config.toml
num_hidden_layers = 15
hidden_size = 256
n_experts = 64
experts_per_token = 4
d_expert = 80
d_shared_expert = 0
hidden_act = "clamped_swiglu"
moe_layers = [0, 1, 2, 3, 4, 5, 6, 7, 8, 9, 10, 11, 12, 13, 14]
router_score = "softmax"
normalize_top_k = true
routed_scale = 1.0
balance_loss = 0.000121
balance_bias = true
router_z_loss = 0.0001
n_groups = 8
groups_per_token = 2
init_std_router = 0.0114
lr_router = 0.00123
vocab_size = 8192
norm = "rmsnorm"
norm_eps = 1e-05
tie_word_embeddings = false
optimizer = "laprop"
learning_rate = 0.000988
beta1 = 0.9
beta2 = 0.98
max_grad_norm = 1.0
batch_tokens = [32768, 65536]
max_seq_len = 512
train_tokens = 350700000
max_steps = 7658
dataset = "wikipedia_en"
Below are experts of layer 2 (counted from 0) of a mixture-of-experts language model. Rows are named router (the router's row for the expert), gate (a neuron's input weights, with its number), up (a neuron's input weights, with its number), down (a neuron's output weights, with its number) and show model dimensions 0-255. Each number is 128 + 32 x the weight over its row's rms, rounded and kept within 0 to 255. Numbers have three digits each.
Before each expert's rows: a language model's description of what the expert responds to. This comes from a sample of Wikipedia text that the model never trained on.

# expert 31
List bullets, table rows. Hyphen bullets at line starts in infobox-style lists and pipe separators in tables, such as - Born:, - Language:, 2008 | Jonathan.
router:133114142102167118123114118072107176092031203065158154147144129168150104119109154104092167120192116131171140132183099080117096139167105147142136117146080139137119058148170136065150090180088130099148136181118167164189133152168085122142103174139101124134149193121103115181171112141102129105134189145116093168105108189145143119148123181137140129136119168119113095126082158148174103125162144084110123140110044103126092085096142110127120169097149069127122141132140191117102161081183157186114095135102090111097157098095162189134086137095119087142115073101134120131169140163175127085063090131132085178170096151138071134182120125126101107107174091150177096085115113112159100104090141129158084139112117083120135082132138089145172129147115138074121141104121112132185081167204135
gate0:175073199191137144158154102109094174165153127117146093113167176103095145129138149140159118158113125119170056144105187131159133099059157113127105085124089164113141167176185088112137144105161126090210105120105109079148155154125152120133136055128125125107148152155109136114163197120076112118131159131105136103106143146150157181084140136137075100108123115115177149125085179168133142140124130167139092167155107152150117100115110143118144140152082100148145129133107191086206125132095130135113112158082222109102115122036133175099084106083123166116049126196158176164145092135133164074165131072128148140129157188105140142110149110120154163170197141107142200129126189150133178126118066135119107130129136141124206143145154123125089112106078169132139138120058108161138104086133120
up0:181204116147057112128147132200125094109162116125078217098143137130083134114219163237181120145133112128119032125117144109106124077125171164125155102072105107108111106108170076150078140079133114134135127100112117048089126112093141150164141143161143094176148142130100166133157126113000160106191115090156203146146151120135125136099132084138089090132157065124123132145127108135153125091164163090106142120143146127148164126114089118088157125121136131129154135195089106120110134171111130139129143127112102143095121095118142078114178136145126162137067155097113167079068121110150125121172119139095137134149125125104128151085206116154139118143145202154070089176124130138124117087113163141126168074158152182088155127146119165090108114096094094124118079144132132127109128162132141
down0:178148118107083112115144130165119085157143113131118151105120089213090145078153112166145114181132114091150110130183115135082166102087115119092083153089119147102170111175084145131134155165127157138088081145084182147139112105110145139179127115118097148147152097109067209049152146130111112144132098135111170139146192165144142083098096120163114146099117090104109154122190088096091158072123140128135164086136130068221105107148122144107142129138131087077097181158145139119127057151148123129150138113104109140148130130169087118131159155157102122130203134120145074115086128119155128087129186095079114149077082112090166147156168116167126135154116165162097137128170096074159057133098180101161179098195093153119164157173115165094140139040086146100152146102192109135115191096113154
gate1:165119159117106109150191190065120090139094139151096151047151097127098208122147141160206157145154113071102109159104162134099200090082177090102106167144130158126132129094190131110074110077169120099116090122113108134119163151136183157168143147116090141122140133154150127117132094084168137147086121144129140154129144132160088103136128117120144143146078097100089172163133108137120093104068206158155169161140174102171080114079096099085097128148133165198176068150121068146131123124097198093146100098102131141077167115078169117081129146146133127080082142166088142164111085072113143108138175154174095122145178173111141109120081101184162110173119126144096159139136152148080143135138153116148140073123073141140150151182131182081140133103120117148175145124124080153143072176146097
up1:155148130108166086107161181099147159118072127120097107081122119156081157152088121115196187139141135127144147157158191132115136142108181076109140157121082200125115125092132145072105108181156078129168106109124127128151157116095121168163126074150120167134146114151147086148139101107122128178099123120076188098112138117107096154147087100095148120117106147095056158147096076165151036127063113142140142198140148113163119061128097169119106127135114141167118072119173143093130084064165157111148085088132123137066108107087166116111065104127131157143077088150099092162148089071184099108095136119118121144129209203161091150100121117182172119107185087166095130078173166151088140103147168172143090155114102101176124092137138142114140115148116110088151095148095136188183104118110146
down1:141140129162149132177138172138095106137092145109145125180182194194160178116088159127090098114105128164137144140101137187078170157111140085070163121156141128158143109178143154093098098149146128180137125126160177119173129120144096098112094146151085120177157072125150181127098200143128112098136174151108155166167117167069170099117114177142150154099151172155137121127097129097180140124155133130183097136156177168138112114114200084122097182124131152125156118140180161082140115106078150133109192124127138132116063087163166115065109125147143079192163129157130123084166152126106114175095069187148165157138101123225057051132142163151104147119135163163151108077187161147112090125084111172204118170093112136096124118114137133138154105120155129093102156089152102100156113126178108
gate2:112138196094160166129107107173138123144113101176122120111104110143156093128183144134117116127118131148079143140142080145125095132155100186150128088063119115144088154123150127193072214097159171160131159162165092206053141098105135125133107218160140148104174103130095077167131120121156144144130135095148179138112150123078063124234093135127145096129160161116121106112194137128218168134158093130106090086129088103100118165129165098123143116087078120129126186173125147147133103128208105129091146123131194087127154138155140119090187102156052111127147177152103083124102155180162110136160110144116146143149160125118069129132183171118105067114098114156049110105108065099150098174140131145113136121129111113141167115099134136129068121145171151123120188090146137118100129126153160
up2:152122094183153108122128105016106184148097185062169103167075167159127147135041074135082138092138119143141156157130191119188126157112120101116119105159118158143136078152051123073172106165127131115099096128119182118171128147206143141085113108130091100113068151137157182120118144127122133110085143169094089117110126172137196132089137155102128133130139189128149107217116127157117072120153118131150095183080117168115109144092115164095116111192131091125102128117161128163060133078056109115130104139120101149115085118098170182167084143162149112150153090115103132129187096103123147114067089100139079135104113150131155136070109103129120147147160098137189120069112201098099140125132137115118124187093130047147116119130160130133165127114096141164130139115094117130170114137164117
down2:060117122122083113168102105162135086155185089173112131128163121091083136103181155144184080129132083114139108151135131187138252116137136111121098149104165173086085170162124115155116120058170128104158156147124131147127163246092135116135135112108139162134160101125122105104141122142133125194145109061153158126160209133055108091151111103126135145138108139108109188100172147114119127128117154129160143110122124109122135108030135082172101121123113177251133142193108127088140103164124115130139206091134159129124114150177114115110148153160105134146149117132143131160112167105148103134200142091136196132134137116119158129147177190153127101142102166155079197174130139089160119129107129146142188141110097153165135126134102101143067160143152102130141115171164155133154122097121163
gate3:156075158141124181159151112173128149105061125112128157081130116166142100127192092172127153111133117131180120095139085138095119128193092127122139100143106070178106085137147111120124196148116136130109115136131239110113119143086089132123112134137086105113105103123113158137123164140149119167177072201158122173103109087139091130192103194118139116139073135140117098122172145134108098161126136073133194137119133097171137134137097110121131187092167125114141116140143141120149170171116160125106157168094117130105137129138132159143195126015186106133072123176137123167145139161128136106184087123108079205147112014115065021166133143154145126136172089127098120164103153121099136130155169119138110152105060079134110122138129101149155127102114119166136131151187100145120168096085134
up3:106141095124094129132137120000115116182188153126126123116120108104111141135067075130131110120110104112085160137125174151143150120081115066099096159135148205151145124126100145113132087116129174149126116114142141146102134162182123143127104088092075122121093119117140145122097116115150158095049136113112118134129172163156099188099109159087124157122149135088078186169159131124153145126077160176108123125133131134115068191119169144136078020213101129126101130128139134166131130122110130086179113149164112157162104118115153164148074159235101127133144106156122149139147103127106124107091187089145104126047108112132204131066106120102106125217101141186119182072158179121138145171128134158139138081124106049149162153148123134114139118117146102145126131161094102137156095125124128
down3:083140149185166150122148142092119146069112104094125118149078104197142089154133133097106203100157144096127144113101091044096102169140094145142162136126120086156116108101203080136128144185110103102108151121165147133103095113146092148154137150189083113146121136125151184117071166135118097112102114198149141175166048110164149148129100179096118103133121118116133071133094132130114153129176144123072122118114106157150113123190079102099162141049189145116130121071104110174111116112149138147143100111100092142129164123088168141116173115071135126132067110151166130057167118172133175140165148129195073193143107095153097108136058121112058146111099080080105075154142114154067187114141128113112069069110147109086104140129156173140126087156101123081124175079130122138117163149143126
gate4:110113153195133142161123118159138167153144173078116139173115147146071107110178213132122112130115108156175166094114099120179122143165151109105115054107176039125199146166169112088153093132164105122089132129069137054125130144139097070150178126148119124191189156118089148136153131131072183193175147123165095147146097098143119076164156119165135126104051110122182102093110103128136132120116117124125163148157127140111135102109151164108178183144134110126153158162147144127150112134154199099131143084106148121139108130114121162089180094077121103146162123081129095109087089162132136109116182170140065063151133111067082117085176112100174146157110148127183152182087100107154111127127100089123119095129144175121111104129109104183093147124105124119124125176218048110129152102120100
up4:097149165144066118151125110090142132196165113138129146146099130149093119041171164185146131125104116127127137098082153165170140092082143067095070101096176156105184183136172125114130122104165133125098156141070098118151131119195174117103151108121149097138148111122069162121149137125072142131132144089147074118116165113132080103178123156162118090100088139147146144106098128129191154073060107155139164148115123115104141085119145136107126133194130103115156140150131148161100092139128113111158160124124156137182121114111113142106144109166071104148146090109140101139082062160065146098102199154155090109114065139108139128054107127100138115238057184161204208119060103097146120151143105155157122042141109156155119123157121126123085162089088098126133099171141099083128129116098121
down4:109123159102175126106147155157119152066131133144142093157106115129141028147122151092135207115171165073197093084140129109082080142160138163142158107154105153155121127164179090162104152150115148081122136123164145145121090056067085127098195104153163108115111102178121111113149136127166130126116158141182160170138090095158178169180117111147121136134070128142126117128123135142089117190149069092161074114065109136160167166168092165142154121119093124134157153114077098140160114125133130124069113163103113126088148138118117187145182084091148135115107130172107136129141144121079184149141122092147152130112099166102107157178071144169120057131125074103105110113146139138119191166166105146101089197050142116081089091142150112171102175160204066119132090100176081143103154127128093
gate5:131078138170139092148139105192147132121089091132139124110146119134122112094199100168137169105119122138166146129104107122125128079121058153117132120153144120143137075141169130140129097187150119114130116087176164117112132121158196145101081133138075094076091100117128166111120122096175106131124077145132070158045181105136061104190125198143126102104116156136123136100124203155182161147077112107150121121121121114163181160134132124154098134147132121113146145073126145126118113133087122135089171167031164126095126139052100136115160145077188134124166143141148117116160156113069151129112139228136123245144088115120099059125065109107123138196139169126107139149086199136103161154150091109181111140144062149118120115144136158069061160121120128145148129083137155103084130123103135
up5:078186092160177111116148127070122157127180143130124111155101134127109110118139055153122123124119115099136201157109098147080134119117192123100146159141153160153141090131102126119142092097128084099167134078142126154179127148190060141101109099136072102103112173149176079143160124109166099161147114132182036100089141174078191179129077143080059174146157134118140122149180147144126162133139166144123117126107087120127082146114151152151115094168135120131070134137145151161084126097118108112176133168160039140146081126106150136091197082145166100121156135138140162186096146126141140129128160055097084107115120107159156213104096132092089137143133142189174144115095212146139115166095151124153132108097121088158117109136140136164180169124166067097126129099102063139125119081063102
down5:125166131186169128152168117142115086117114101128113160158145072119098153106130141113192137139140156132080144143138104100100116121161127121117112170133202086166159150067225150121159101117141067178096160108087127103147149166116033058149137179177106152146069148157121154101103127127148159154119117124116083187140144168132110102168182164129101217089084181152100115113139096184133135173132227148146096093113118138149085116111096103144121107104091166133105113134120104090133099080167178106148103134130143172145168119144148138076161123119153088129068125144117145050117141103141148117159126169111146178120117081153090100164123189149137101140089146156120121170154132130103141115119158112122129040162208138141105080131153159065127102112152117058129132087116115114120066076155150
gate6:194164162125137131135153162095114103129130154078116180139132102110109162104103171109183143120162078093147132117126138115100161112099176070092163136161130142172159075105174114136084058079101116133105097104116143142134190169099156173139150092092097120125085170166179135164156155101079154118110104162134122156107166170137134132156077156113119107139131070095060138126147107107125120093105204151108156132181164161167064146089102117152173182153086151190133047130105125077116119102106170048132100178133131147148120082109191131133093191118126157111061119125131140120133152051139169176138115153118105136155139150086195111102082073175154151172115129154111171155137171167084185132111142115179188101118120066115149166148126149094144126113152178173167137148114100156127106104124107
up6:162173168148151105156144149066160139086147162077136129141105115134105140080135108074188184115125132121164153139141187133078114115107226060096178122110188125146150091109134057133124066117121104138132122110141167174110202144113152176151145055088109136104078140124190107122107165123118148173075107199093127123122136107185150178138126117105133149096110125108044099113121125106173107144106135153127166112155182148092100166144145163150176143193085104146106078142149126128134128120115144069161105173167132133158092098126173122076109130131076144161092153164156146174111172054124153188135118167117123125111184207090148116081095124149105097106162162175159160127171137144129149164085149147160142151146146056152144113128137099116098123139140147156128170167114081111152159076083135
down6:154156089162149133138141211122080029124091117127116173167120106128133135140098178117181132112166079089113128112124074116132115127134135157121147153183063124129147101147121111061120110138104110131134093146136149082149083151121104149166160147148076120141114111116145168146129204100101177125150124126057106159136093183144163113099122124177152110150161060151117090159117169118199136119146165149097106134162142149191082112118126117100123126104137125102138101077112121099166136140101185125087105067170091104127133063086127106141141129067173129158062112137150065057131157130092124211147091175147115175137120085199126049097098181183114178127130139166134121133153166136082074108144092086197139120123136126073068158123146156133131124151121160135166150072148149148079149115154125
gate7:126106124156112155093140143189124118184149107142151101156141141127103117118157209082122124168162129120132142161168126046152190159084094131154154103170190126163126191133138081138084105109089117168085108064158190150080149137146127126134138094126113200120057207142121134133054191114182139128112127181138166157187148096103137122100093116120159160174124110111091138137093123109166103166155120160117129095119162167115105167129137124073105133145091183138144095123129089102182129179150120124156154158138145142174109057143166045184121158122116134103157086148137082079148165151103140171131176120136139135141144137068162115091138130160138145121105127139127163114116125162107106172136116140084205111104118119187120242136106131162182132149126091093148132161168126170138167123128058
up7:134159113147114140133157142204108153111075122114154090130149114115140123125191211066168138171164148123137134162134125092135133172113073151145145098134138086143108151133180094080115144145070140192092109154116179085074137148096110126177096156145182176148161145143124151107066153119159137156163184134091170154131143061093073082135104138127171137165114137100112141069074106106186110128166112064127175093124093163136148161113156108114164106125090135134140125104123147100181108173131155147152131173146111105046144088182127055184121137084065118109168154160124061129140171148102134112157136170137143105086125116063084108134139145193135098072142095095112134132121056161142109166120162114102146116128106115130135190122079110164160123175118079082153060172163145130179156153119110
down7:067074131090059115128127123144112090134151138142079184143129143122079152098138183136154088109121080077120163159102160179095205088125084093123115173144124162086144119190100118163153123100185168152134122099125089119145165168108114103114139116098112134113154098124092150133122137109145127113113115130206126131164177111091079112120131137118175103135101108143161158088173170147119137136110187141179115144163137108095158140066117075159100159151129211232146126156114143097166107139126122140173095113090174108156134127094140123095123127155139099161172121088148115121098107171114152175158135134115194157133168144128143149162144124155113156101088164090051212237096132117103092144089070155153143136130090178147152141130151096052105129109131091183155185149100173097111086103163129